From a checkpoint of a small mixture-of-experts model trained on Wikipedia: 8 layers, 13.3M parameters.
Below are experts of layer 2 (counted from 0) of a mixture-of-experts language model. Rows are named router (the router's row for the expert), down (a neuron's output weights, with its number) and show model dimensions 120-159. Each number is 128 + 24 x the weight over its row's rms, rounded and kept within 0 to 255. Numbers have three digits each.
Before each expert's rows: "comes before" lists some tokens at least twice as common just after its tokens as in all text. This comes from a sample of Wikipedia text that the model never trained on. Tokens count by the router's weight.

# expert 5
comes before: ",", "s", "\n", " (", " of", "'s"
router:171155132130112145100130107100113083135140149161113122147145159142122146146135122125134112117102123154134141130126142141
down0:120129135081096154120113127153131141112085115117143130123118116130151112143160109158093135142097161103107154125125145140
down1:142105104128110116147148188103132142090143135130150114115124101103101056128142141164142104109139128141137108084124123185
down2:119138120068143133121152147145113146158139086105173118144145149171162100105191119168064128110112112109116121094114112128
down3:119144124148094127150110136154135145123107133102154113160166140140123125148104126130127106138104110113138091131177120119
down4:140142151139112120107156147133132098117104135135184098062128133135143109117154089141138099136145107107126126136199105117
down5:121151100154109085111152168149114116089150120146097121128144143146106169130106101155144116126126103104150141121159148120
down6:191101123158109102085102155171153152087123118128136104104126105135125119060148162118098113116162083115132136106137148110
down7:177123129137143103152139135135127113134121151134159120111130111119147153106149122138145129132108084092097078131137160139
down8:122123143121108129117130112109110139107135116108152096132177155119123126137131122131107126087094107142115126111136144127
down9:128142095151148098124140100149125155113129156138135145126131146134135116150118123162163132105146138169119069147099188105
down10:147127140132114097162127151064106098080151132141136150147128121143121142111099141110116140139107091121076149095095153166
down11:113123083160151144143086131166150134103151127102117106171132110079093119140122144115101147179136174114145110130116128148
down12:110111097101106133094140103105131168148141144156100148104142130108119091078097102110118144142116084111116109105154134136
down13:129130103108141126136150189110087134137124125137142102125150145162146107126117164086131131101088073108141112162097138171
down14:132127154149129103135125130130112093122134118118092141131115086144137126141128152097167127138142113146131132112093151110
down15:175107152107116091103117109161135119119119120151068137121140155136103104120133143135122143091146134132163110110115113139
down16:109122148122120152111095136135106130146104140112155147126111101132085146130120144138120131125161103142106132153141097108
down17:128094107117129166120147127101155162147162133152134148118160153132157101113112136109116128142138131135168139100076109145
down18:156130124073130098126103184090162108150136130106146145138102086098167099143126131175158093118119150128137100129150120105
down19:138100150133106133149148164131159143125159136101130132124135162129140133106143105149168112101131098116110154135118142153
down20:120153132110133172164116146112125131144097125128143104122131141146131118147103138088134116114113134131136134076109124108
down21:141110142103126100111134117109164147121118123156128130161155104138136146128076127183089098122111148078176084133207145167
down22:144131134161147171153140127111157171113152147120108125121111104124141135166124129089169151109139128113061175123149126096
down23:134127137086134140101087163115096125103148126133164080105155136117099130131111124058118126128116127141129111173107108152
down24:130112101121143132094142167101120119121121116142166135135128130127119099118107173137146119139091136127163159090110119144
down25:095129138123157128124151161108130121165149095140110150093123110137132083148087102172119159142087126131134103126129158108
down26:122167127102128143108131147135112127100143124082122137081131106097137144106146172162114131165097132099151158120104156099
down27:115117152141136169107116113134078144125107105170115122131106131143141168120116159117105138128106127141150130159144129095
down28:138147133099144168131135116133100120127128155120153132122134119096121148092129131141105087175126138112142101157110133186
down29:130112132158104171111120096141139146111087115134130145117100105136121123115127111132124127137135087122097084074096104129
down30:114159138157137160125111109103171157114135159097073166101154102104144137128116134147114182120122104131151120148124163153
down31:119149095156095146167119110126113121120155109123166117120135122142097107165132127126178169122147120148126143134119118136
down32:134124091136141119109121174104085115104139096110163179137134146116072134079115122161141154117150151128135138130094137109
down33:105091144138121129129134094152116133113154139125102196135136132134128147101121121106150129100128161157119153114100125109
down34:120093138127137093100122123151117150174150095108105138108146129115117114115165134101166165146178138091150119154103147120
down35:124101166161127144119109146153155168147098110135182096136133158150140166148120139139133087131120126130141129121128118147
down36:122132118149128128069162127139140126171084120107124122118127084141108132157094140124111171110144133158107118145146076146
down37:121087090117171141143101145117116134101106076130119147189164134116135121140114132107116159144116131145130163083120089125
down38:135176141122137116141157128085120124098127139127109148123122137128128144097103175146071117124116121090060092118155137135
down39:152121143190132114137155130111154241113103151121123117087157074126139112182123121127121151143131084070102100158113119127
down40:160186171107159121127123138115113132128074140116103108128074121144142098111158147120153090121134095155146124144123120141
down41:167180123125121113101128100107113144142124146118143124147114125105110131107104118087140140141113096125183132090113120136
down42:157108087129141097127124111188108089119155103130117117127127091118115147140116128140123155128121121104123134156140107116
down43:119130103095144161135153157123103127142157137124149091152125134137166131115122105148126132110152153112149198151085130143
down44:111142142140123105149152151118138111105074076121160146120093162139164087118120152167102165093114143114117173094126099185
down45:136129122168148118081132100129151150140130148140141138110110147102115126180124119106109105127167141122118122119099128085
down46:067093092119109111099162106139128132118098142091135143115117118194080164095128151118103119105091103154078139135081145204
down47:149121159118137093148120130088104136118125137131121120114100102120098129137074136130154101108122119124154133147119113159
down48:101088133124124052108132033092142084111152158128131137091125115097122154162111136104170086135123097115135137137179138158

# expert 1
comes before: " of", ",", " and", " in", ".", ":"
router:134132104126121121112108145108145132147173147134121104134127164078129126135122154119099161129151146117155149182141157099
down0:118149137131152124110130144113119136146136130150155118143126135131128146164135091127073174073142135147143128142090154152
down1:154134149108122129109146119113142165148131153104116099146136122160109140119132096140136121131107116126113111161201138130
down2:136114153095119119144129139128143096105138167113131100124136133099131140134127136153150087125144120134120064166158129117
down3:122172104165061148123140106156135136115154173097156121096140113131143137121097128138117120153131133115163163139143105135
down4:146172126126147123097119075125072170116141148099115104140099159175105154113155152140123185111135142113132154140171135152
down5:125104133153176138156149123116146109114141100124095117131130138104084125106148155102124152131115108145112112112126095153
down6:151148107094168109163146096174110155109112150109123115138100091156130140130142100090102153148150133120154165144140105093
down7:122162138134146109143118174131137121128152082135166105142083146149134175090129113135131165118125146133134110115104119101
down8:101135121096084079189148143101133117156181103088133179092141142140121164115111123124096115130126152114094150108151102108
down9:119120160131142160162128128082098106114143132104116166163165125126111118074123130195147098133106112134144080132131113119
down10:056123161196103121156127142125168145136169120156179117147113113147132161150142123146096124181116172142108133104113092159
down11:112162140136125134147124122095149128148137095110173121107162110146119112103110129152148134124148159139108151125121101100
down12:121106136140125101132092119142125138106157151129097161113139146135165161124094124144089104116122132130143126125126132124
down13:167158134108127119156144184148145117137141121116118135113128162121162152146137123157160086176147123125111137105151145151
down14:098118109146074115110091156110132084144110147115134115175120125112115090142163127141141100103134130119147091101112133141
down15:168163154182135097116124109110137117119120130089123162093129108150146120093144123136087124153153155137090161130198110091
down16:124118095113144147139136155139127163076118165157153151104171122128115124124117150189100091047175100113118134118108129138
down17:154153136122154108171137161119150116096111128114109130046128096108153105151156087128128134166143130142147114114145123089
down18:123124143130112127081147133093153145108125077113149133134165121175162140092108086126113106118113170136119141096126128112
down19:142116184118104104139114128125108175110139078121115132159112114150146115106095123073114104147069099145139133112131108138
down20:112139120135150118168181141140152133143071158126136193125133134109138175134107135191116141081114146111156147154121145142
down21:106113136092094098142108133117144170120120061140117167101099101089091105141115161141141088134151140169124093125101157126
down22:102132076126068120140122166138184171131168096142167126140118157107063099142150136088076127099121151105115145142115150147
down23:180149162133097154118138123106123136118151157163170125117133127171101124125105132121105102119084177133120159120127157151
down24:108089164089142155136135120124152113150183121094124155160132143090151113113142114134139140089137088119109125099123134093
down25:149109123149117151098100132147146101149071136140144162131149127142125169116155133114153177153083097129158139173110118119
down26:101163181108101159072127103136122147146162172096079107096140150123129110119121131135107183152094097096131100094133170175
down27:145160136147117123114125166146097090126166118147152112144101172154153108154134124137069146112131108138106137124148140153
down28:098140147072126129051092134107145137098114120181141115160165117151126077128143102107144112153118098080113145137118121132
down29:125140133113097071139133110133140133122106125148115091103114092139159140136154149102106109122116110129156154121169144133
down30:131102107076118152131151090130088141128149131112142122109156125137139133113155098141122138130111131118126121139110133150
down31:115113151119107161144118111118135144146139104170133166153116089074142101143157102162148110155099090147174148145153143156
down32:127119118110138094105114081125164141119088126103133142094100122099140127105163194192143134135142154099084145102144148102
down33:083140185132129141075122116085156079121135131150139088128089087143107093132118122096072115097106095092155148123158131142
down34:127128163136132123165104136113131069099119139116164088141139109122152124142116064122099142087165084117091134099139150126
down35:159137126102113118145151132097145113147138154099183142123105132107108155151118135155122104069183130149168174124135093156
down36:116146164102109154114147152098080136134155167160159071154148105148116134103115095141111141155128118128176146117191076140
down37:162131143110111124112116127194110150112111152131129157108157079153112089132173121098151164136132121065132068101171126129
down38:166134113139104157106144130126174147166167125123154126155130101135131140131141130110117071160107114105083132172175132153
down39:135122130136172149113149131131147162146096066125151146147102130094130138119091150173085120147112115136144106116122130093
down40:092119137149118138100127095133097149122117146123102106114158109123098138111101153133146177087130111111105156131127148094
down41:099128098116142151066133137127130097125167163141109107086124109167110108155080154111140098142127092088114064173105127141
down42:198142125121107118121122172087101123095178167100113147160075102136105129099137102096119136154146169166122122127159125127
down43:131172118130124103114145120126139153172099131128086157110152116154150108100134126148141102131186115141099106148155081105
down44:143149094103152097086136110135097149162127108110098150080109138155132164125162114092115141183145105142094104120102163107
down45:141123124151186129124148148145118139132127119165130121149167130127139099167120090148160105134128134131121105116152148131
down46:106155116141135146117151137158123171090131119121163126163137117106125175137152137104133121106128124087126169133141136104
down47:104130069108183179078100132126080128166091090152119087130134126150071155124148128122136149122072139107157134112095101100
down48:148119126118144110110137138094095162138138096093150105127104090127120118124131092146167132143128103115146144145129148113

# expert 13
comes before: "|", "201", "200", "1", "0", "202"
router:112146172171129123107094113152156142117135083134135125170119150117147180128119101102098110165175130122156135112144132118
down0:171150111123105108126126130135108136106160135159097172152131171105136148158131118167137127115127129109146113108079122128
down1:129134112069127128092112111122158119146134164109151137161161178138096124108163164116096134131152149128105117132112137175
down2:086113147130114152079138141120134159125106161161163142150128131119130118143122134108134128127157116178171129137192116127
down3:104124104137166104126117140112133156166115120105166052130140107131181112100133156135136127117122155123161130144142177102
down4:174135110130165131119119147139171125135099148085145153136119172186117157117148167137161094103102100150108066126118134108
down5:155160151118124122134120125118138136148146141155094094090128175114102134133110144122123114157083183117159161194118114141
down6:130157166131093105133145160151149099128113125114120180151105107123134093118131100148125136117187095088127120116137120123
down7:112093164210146104131167110115107127122137168121154153139140139119109141089174146112154159131163126146124138102122143168
down8:170117113143104099108162107130115139145138190126166146135124083153146149118142134143143116142185120130172137092083170137
down9:145142099106086090147144136142161120106134076105120153160122076128116168132124108125088087176117105114132144109127134118
down10:099167096102124106101153132149129150179152194148096121162140145158178142130133113104134126142102131137129087139078150121
down11:120137157141114121143125123083116100112109142072134145082080092126094173156129082144109099145097143122118068119134125131
down12:135070131137115123144141132099114135112153130110073116139128139168102141112136113105141162185122064129125112090108151122
down13:140145113136113142121127070125116093170137112134133132139133135124131108156115142100147111171181164121139144147122141151
down14:114120147173118092146144112142100142089105128117144153128165101161099127106099145096169129139119080124118148115123112123
down15:140119123117131114162090169149113166131144163149154129119190183172118117133120121114082133141151149133148144126130151124
down16:101130093103128165100113094196101126125121153113146147099091106106120117115115122134111175136137089112094066135114152100
down17:146068116130110137145091138072109165130133088095115081148152135121115099175130162088165125123118139133117129142154157108
down18:130146112111107123108130115097121129128085119127153102124124137153121140124089136115111179119131095131124135108113149107
down19:106112127109118105097132112167125143088140159134130133159136081180139177098114071101160107144121098110104143151118111078
down20:093111135134161160139122093095089104131103165083127117121149136134124105109158120161138131097133154075125125146110123134
down21:152134083140114126132154130108167138152134119137133143149115134134089167082112124118134170132155148129079140118111141153
down22:105161155118097134166135160079110090109140143135145145152110123135097101150139150140136146126160112140138129170111121111
down23:155108149131132151143102159153168113072128119137090145168119133142115109115147153171177157114111144140138086139111131123
down24:143133116147109096180098138141145130139089091125131106101105160155143116110096121153166160134144146139114124141128103124
down25:138156104117123137151123116110140088092130114153160147138122142138115124118106111147117106179126087142135133081153092127
down26:106100133144153115083123125139114044139154106164111115095074112161093124151121135147133149087120089130157107153148085153
down27:104158101143082160146098111116172132159154130073145176114138157134141169146099164099138105155131103128139107132154099099
down28:112132095123133136169088112133151128087081129094171137127132117135125149142119123132135133073128131097158098126135096142
down29:127103109163147120133157114125105130104122112131146082114101113109118132171134145122157110118155118132145110112147117152
down30:142147082145121077125120156106087093139119117127111104137121120089145086170122138142103153105134168145089125154113136081
down31:133144140125116137092110146101148128105113139129125144110108144184161131173158114157155142106086092130114132117137149112
down32:087110086112139156134153119062144124154120134129094179150109117127140100132116100130132110100113147107104102121136138133
down33:110176126112097079101123137109145178141113135172126137114121157165145132137142145172114111117150106172118150108098120131
down34:096102132091143124121120109116119142154159104148136156104158070163112147167080147153099090121165147169117133158132107121
down35:109094130109140144107144121182141100131130086113112163159107127156093178136162105107075111134110099110156109175114133194
down36:160168081139087144162174130106144076156130148124112130188131151142133102097160136142149157115124137174115106118114133103
down37:154120103123115130090121136188130162102128134139125151154131124157116120123109113110119128144059111126159150132148137145
down38:120115133087103117126152102115113114139108155161146136103148144142139081159124121139131121155100140085154134124112147140
down39:095148122144158123135127161173158124096098128107193123089155120141160134120117138142098141136131122112113128116135079154
down40:124151156137144138112114095125141144170141121151183091123132091125063117110116138121109149078147160104120083159090125131
down41:097095160108115108120138091157125086096151118086114158179118115138137117113153132071142145110134125119154097161129103120
down42:158080122143136126123144116143184128138165134125126104139099145115129136111132133146097113163161072102120165161150134141
down43:135142144120144097145138108147103139118107161127158098141141104127169137199143141179135121080137131134143142146140150145
down44:159154110120136171151138144138157134123111147132117149133126146101098107159157140147194136102126140104140118138153118152
down45:111130136142105142129087121131152130164126161136151146103137113127164080114121123120102130179115114110129140127107168139
down46:117141096125103121159143137171131054101166139155151098144128130153128080125135107111106114132150146120078120099160118131
down47:091143090108122096092127124107171100116086111192140110158116092131138123140145162153160098117090155121136197134138120131
down48:119124111156145139129154087107092161147120102124160112132143110101113084151147092126164115099137148102141164105155119193

# expert 14
comes before: " ", " S", " D", " N", " M", " L"
router:131196123111134128091127153160159107169113133132112087146130113110113124121143095133141126142133153123163113135110114122
down0:105110118104121141132134147143134102100126150121087115144060125129122074120118152137119099136135130187188113134152132190
down1:137126109170139084116129097168138136112139126110146100156126104136126175104116124070130102137107117173156137130186117109
down2:154118132082101152154136077131134091116112116117158095141088171156127153077140129106130105148140112107120125127175123116
down3:095118128145057098137111143113111132155167130137125134132074122143115103184158124095118141138126143146112123155162112151
down4:122131120132144131093147096168110113113100153138102141128125145071136155133134155123103173121125141137092131116140131161
down5:135128149104156105142077124092114093151109104122159138125091107096146162160136133122130109094146101149109176131115100150
down6:123156133142101101149125165130131111146156120114167116170130130136130107120068134113112103129140136129099111106104132103
down7:094110128111147093113072173117117132119171128134124151127095154153127106129132119123116122165150097141106096140114107094
down8:121114149110100168122168123128103152124145129091139159131132137143130110137104129108096100158135151126132149096086115133
down9:128120121123144154102152106099110087113103152127104097100134138124115106086193137121128098131144133150145114120121122157
down10:110117108160123127155121142116128112139093076133151121106114139107121102094126099172118139127101128157086120110117132109
down11:145144113150161127121143114128106145113101157136148091140122146190147104114141042148104100114121147141081151120117103116
down12:147117103134120088146118110157163070190117097144108162125140132073123131150119135125134113129095130160114104124125119156
down13:103130090101133122136134113087144111103129085157132122149186118112146113140110128120140099101130148140139039148157133127
down14:105137155112144121097136101138147100148109111142093101148109089126096076173127122139154135145131105165118109112113131166
down15:125166142116156139128195102121134161164126095096147111153133141147141137115150132165132115126131140115181147103111116108
down16:127143139095132096133104140082170073142136109153111129134105128113138168138120110088121120128119118139136095113123143132
down17:136142114120113129094132138095127146109131098137109141106112117130141155113103138119146097114105120121125103080140161081
down18:184157108155172126078144156135145166098120123128116125137179164087118145123132146097162126135102127151146140139093077121
down19:086141109123130101116143134108145138131084134134128083152126099128121128121115114079171103104128106094195150144128117123
down20:106111114144124109133143123123122109149102126153090143121113132107134131128121144133163128153126128092140134133146116091
down21:127124110107122146150119153123122082063143105076130126138092161101071142107114119143122092114073142129102109137108121155
down22:134135123130118133103185154159136124108128156138096123146105146166113129144110182139120097135157083120135141149122132157
down23:112150133152151103115078152104097111099149090161153108109139143160121142140162095143125153108147148115127156131147077127
down24:135128086111129135124115120144115170112103150077095157090154097145123124097124087123121114111124123128126112090137154124
down25:094128127149115119137144115096155136085130093102093149117141129127130103122142125062127140114117110121140124117110121138
down26:082144154094137113113122145097139150126151129177110115124123074077141140105147141146157154133130144088121105169138153106
down27:139089105153120155141108140129153143138109150090139094137111088114101103139101127097123099096150119108169108149126161128
down28:092144159123134119117151121045173144105107130131079129074148140096152104146121185153117161141134137118119134149148096147
down29:103094131139137146153115158111150162112178163141088164136119100151117164137128120097121110118114161161118141138142124149
down30:114107176149118171153132146131126163116132097151140172104144173082195133168172158103136135170117164106120115163132110119
down31:115090145124138160131108093110143126101148170112111099112130128121122129146101179143094111145154116094134174137149124146
down32:098138123172150145125174162124085082102158121139123150150129098128125158125148075113140105148091129132114124134163200143
down33:109164104138152151140132098119115178139117111119119117145147099147117127129163155165162105126127109120179135124156098125
down34:071108123119139116136160112089119102140092140133138125178132146134081134135153064173146155120106090123125147115098103138
down35:147118173138154145090188099115168084138097141149118119142121139148104120138119100149124135129138140141139158102137133147
down36:138106203168102084122144138132134150128091151160157141149094152122104128115094158109102057122124111154121120136136125126
down37:106127120138085115135109093096107118137116148111111105136130138119119115091137120161109089150146148088148147126170174126
down38:103113107136067120062132144074136121193113103122160112131154108096144128111096105142141138152167120107118128150096090140
down39:057134112123094182119166170133099152150153133142132114137151081137144149154139157160102150106155154109162153115131147141
down40:120103143111152150086150093093141129132038168102102120108116131101131149122122153096141136165123125134117137136125116128
down41:105116129132134130121145127139079139131170123103141123134134116106117118136115149150126127070138133162117096110155122143
down42:105117116124175178094104148173120085116117156121144118110102083132104163114115124137091124080116115111132089130107125143
down43:118105141147186155142137149141148133115129100111154140114165119140126135110128119170104107118116141119080100131144115152
down44:085151119102120071124136123134146148156158138108121136162143094118164118139158126157146106099127173157155128174124139147
down45:085121114075154170088147126111141186080161108104119112121144093124102133109104118096139121122098191130114173145123070175
down46:124126139125097151124166116119169119090139159141124142112119142131104138111095141123121156130065093126130116126131144116
down47:111107139101172137101145113084119132168116105111128122122145146155114125121108078147114131149185137107148126175158152172
down48:132143164117118112158113116174117147120116125128072110128123165087116101132092169103138124110127149164125125155113125114

# expert 12
comes before: " the", " a", " his", " an", " be", " been"
router:155115152154154108097129152169097118175149143146131119162157121133113118130139130059163144101111152135148108147135108135
down0:099164167090127146131087116149165130125143102149117077138155075104117107123128103131167129131130114104151104152085151101
down1:130132162130124127134121166180140154142098112113134129149132124106105111119136141112170135077135092099149088139116146146
down2:156140161139100133113122099112134140150143132143150133126159131117066114126121144125090117120105134133153117092095130158
down3:100124091113156156138138191136156133097162137118123121130144143155174117120156129105093131117128168055117143126094150087
down4:152122067185125116164145096141149129108104149128111122097135105102088110126121135170092101129140183105110156129120110100
down5:162143154124159093080141161137150142077174157156158140131181159150085136138145107149154142137088132135088133142135153158
down6:088116099129117129111147146149131141153120129125164147107126136137116146134100105105093133093141138156126135141096096134
down7:124134138149140115100119149100111193158150115133108094133120122108117088139140143180104159118139133114161125143129134080
down8:130119118144125119103111120122144078151098118160131149149115165137130109112123140097124083112113143120079128083150110113
down9:163136154128102133152141133105139054114134107112080104134132160154107101102132155100177139110132116110110140138072134154
down10:139092129148118109137116131099152107138116099148109104151107146106130116119175113137146127141144127156154176115121133132
down11:113099093156115120131116148124167141106130151153149143107129112131128123107049126118130105118110118133115143107142063113
down12:103085132160115127128143068117158088157091148137110111141102124101124088109097152156139119128119176112157125146094109139
down13:111144123093100086158105122162200124099132167123154137151132126117149167128147086082109156133127155137111124131105161140
down14:127146081159153126125136150172131119155169177122124128133145102100108126165109092164114117105083107131142125153107079124
down15:138160122112116141144173170158148116159143116119150122153149096148097130107084086147098111114109099101114145103169120145
down16:078108106118082097137106157123188157138112125148096177139164125124096159093129177112111137130171127128106123129119149134
down17:184113126132140080144156136108134126137105181115137149122106121105128107160110152186118139159132170115112152128084114121
down18:094124163100170116131144150062113130154109136147103122143112126133127083104108091110126149166136105100121124153078099135
down19:136161179069163169134165128144119155127101176159126132129108130135157123147117089164138110111145088142141099134159115160
down20:104146112112091103113120115201119086120125075151147114139151110134140130117140146135097135120142112134142181092119093162
down21:166169101120155116086118162122167106152127134144129101136133156131092142128102096117115136188128098149130112155136115099
down22:132091143166103096149138125106097113109078109113125130091152149117150138096135151146136174134135133135112090161149160140
down23:101120141122108136132097155104143148140102106162105134138137151147108094143074176102113114143110110151108149137144178122
down24:124142124132176115140130127103096137129142108101097136127097165095141121092126180110130111142158093095137125126108119140
down25:136134167054164131150136162134123127166127091100139157127125105138157124098122106157119106125157091093097089106120127147
down26:115091126143135123122131085121109138149091138156141121125109126117140122138117165136143125137089155087151089096117165127
down27:148133147115132095148120170144150116101080124125153166125113164127126141098110137143099102104125168124133149120118152099
down28:128077115141149111133101141161083139101148121119164110108147137143118147107151160124079148086093107123120103103159125102
down29:175163128135121127125057167130098128120191154093127105139121143125124146119147123108094140119165116118118123131127120123
down30:167107108124167109136116110147124105154150139107099116114139122129172090131126131144126096127167100125138126172105142098
down31:109102111124132162069142082143135117123136139132123138127105093153155126164120115139163143096160102087128107103142095070
down32:084105124147077139116134096055105122139129166124147129139117180135141116117118140148109168129141125114142087152177108152
down33:132081142127163104141145133097197119108149128076126095106118095133123173108158147144147074125133150149139115111124134133
down34:164118131097126138091128158159107104156131165109156140143141106124144098118097139103132120168101111108114124062103112155
down35:150085148099116169138146124153143124095126106118144089121120154143096086117138118117096136104180113110105145103149111150
down36:133122181159166148126120168128138093142150130050147096127136120173120138114141143080114094129103144113152140119119116173
down37:117133179121150128168116083118131109106134142097131132121083144141148089101117137144080123095135112116104138151118139188
down38:132132104153141085128144126148135156137155142135160100100127108137123143095119115118112074125137137103116119162115151120
down39:137121101112133133131105131124050099125140112130179127142126086139102147106147132088113116144108145157114119107104153166
down40:113173131140103121140124098131109145098133115103100135149100139163090134065109147090143103113136094132157168107109092113
down41:131115110099119124130143128179098126133155137123100150103098105114113065143135144114144144117105080158111151145116129152
down42:148152130144153145116094088171136179105150118099096143167133168086126131134149144129137164131168152137140126159065170087
down43:140129187136132107117138145114135138090125165079173121143122120163205130116159174108121157135164087105126106094093095124
down44:157146146095132120152069155127116110140128137128137135157113161105165096152127143134149133145112161133146141135131123106
down45:157150115134141092066112159124097120155109122116123082104135131126109159149137157135116170125082095123095108125137134135
down46:175141086140115136082130091108156113102115126087129159115119110116087113086133102101152110122113115159127139132141150144
down47:094149101165088134109081073083123159138118128132147104108086147088101098111176183112140124135144124087141159148135115125
down48:151147121093129101115131130159119112159105146117164122131160139164157141111142121112135157090088123142182171107036093123

# expert 6
comes before: " |", ".", " The", " |\n", "%", ";"
router:131144095136112086146126160130071143149130123127111114147136127077120124131139114070098162158158132165168117119085119155
down0:122108114133135135143138147110132083176132118125146090129127126124120137170128116185138136115119081151105090120148130163
down1:114114108141123140153108115112143079133101150148144148113132152094072114096141164148113104131183151113129137149103197120
down2:136122114139113145092117140144120157136097154149125161088136117140129119114129098184122139155117101192108095144212138109
down3:153115122129126074111167077107159142112150088123120161072113127117139125131129111140134143140157148133132102095103132125
down4:139164130107150123118144127123095142108070138119137119106154086138169129140106147110128125135160148140151121129104138105
down5:142148173137083136141131144116114155111136080105165116123133148134151157093150131134103123115114134132133187099126152119
down6:143102146143134141159163130086175129126139087124121133135158112130137116117101169150114117128106092178128123100118156162
down7:150141138104154171101127125108117124127100176140113112096138135125161157142114155167113101105140152110106108128147141140
down8:132162139148124145143118111154160142078145103126117108122169091156109098105134136111135117137153158141116103111174160132
down9:133114148123083119122102149112140133118135096143163114182092112105136138181135081142139113114086147126117098176099155098
down10:132127161141131121093082103173111117137125132159162128112118156150134134114119135161110130133139167104112088117125129108
down11:142160152125063157130176117112136152147143126120096097125157136157120064092153122123128108148156116150125113101123131140
down12:149106111143148166107150125126096133125097108138133106139169134121141129101101111113162099117099118147119141149134092125
down13:117096113127117101144135115108167143128165078178122136108134124131156108145131159159076108109169114130099132101098169103
down14:143166144116134156123129124120105131113144155108104102072163173126168065149132126131131170127089131150140126128147137086
down15:147136171126157104099123104110151137103102130167126113157159114100107130130150120138105120139095084143149127100145141158
down16:148120112130155141161079111145157126093100096141164107142104127114158142128087138073129154096126104127098118149138083099
down17:135125111144099140133075138108148125114113143083131130117115118107155151152126115136093128109123132119118143093103111100
down18:128160138149121134126156135127106141098129141084112136167166109116148148100157095115126121136134153098087155082120122153
down19:106128128158101154097129115141140144146142129138156085149096144106145126148106134139150148139106080149118179121093160162
down20:138109124117113087091147071115108160119126143111144088135147153121131121188138132129142142131145183120155106158128122112
down21:104113132114139103146124087114117148152140164107133132121128179119148111150134115074161151133131175128176140089141107135
down22:157168166136179091130138140107162070087146083120125103116108141137116146086134126099117141121114146159096139108111112085
down23:054124128120111098097106105121101130108108130169111130115116095128125141150108148169134137118098147134060093094120135118
down24:124106082124147114125111168143138133080124132133132134116101080128120118139115105092091139125118133134093139125086135142
down25:098113156150112108116138111130111133148115155110127168130110139156176113134153124159101147173112159164169121129114114171
down26:112127105171180150137147101119149115120116118144113141079147148147164160110129138139135119094164168155125157132129121139
down27:105158116157163151179138157109127114082150133084071100110145138093155119141166123091133147173109158119086128117106122153
down28:101105090125118105134145147148145138139121127118102169107146154166141192102123162097138145121120148107105132117179145118
down29:128153104139079079125156142189137118101136144139103131109147125090140126122129121091099177113139104118111189109117105113
down30:089140118108070144153122087117145160160132124110136147116076146178085093127125121117133099151120154090091100115125126140
down31:148157171123149133121139116121111132127104147108155141173143151141118141083130128137115106121133098090068171080135092142
down32:130122106122132128193111143150104115123122119154163111100134127120091110120138150104112115115118089158090146134089139157
down33:142086129092133121125112131103129100120153103125147156126162138097129151093134147089176136131148110118136130147096137150
down34:155130170131112113128169126155122159105192094108099145157099108124118108097161076098149107150106148118141121155154124112
down35:114172148108117122121123162129082173134137140127132108147124117080134123156149168141162127144150119073114157103146092103
down36:124087132125153114147131108115133110162112101095112146155123114148158133092107125131137080159165108118169095130142134141
down37:131158118137163129139141095149139091110109109133134145111113119121142138138118121128126130170160108126117152089135135100
down38:105112113123160152087178127140144114127097116147161124121102100134158098120148137092082136095121105094142101096123118130
down39:104076104124142094139153114116135116142102105122071141128136136119159143125131157123166126149161156109116114118122111148
down40:163144123129120136137152111158151098117117136137132119163134139156097186135133123142154144146113102129147118094081140096
down41:181113120148098159144114140132125137153159139097113138134171115082116174126145126126148168158119124125149143151113153088
down42:093173139118141146147121154167070148157103102123119096158150139139128127125173119144164096126204145137175107143137126116
down43:120123096150169128116140137129146132100116136092114126109127115141116071100100168123146164146134124135105143122136148111
down44:193139104099130096104142150202137141120135132135135132185148108096085140121112153139094113126155111149134118129128117088
down45:133091150124096125131073156145137116113129055107171125134114157125148147143151106105124108106114089133142140110157146138
down46:133127120044120143140157154124111135097143151138138119140101169136104179125131160109126103069108139117173150140149140147
down47:130137125136132114076150124077129080132134146115123144183181136153154153151135130133131108092121185125155217108126164111
down48:100098148149157054108169142160129116102090124075119140139110111130165148117138129107110144092149094111102113136151097144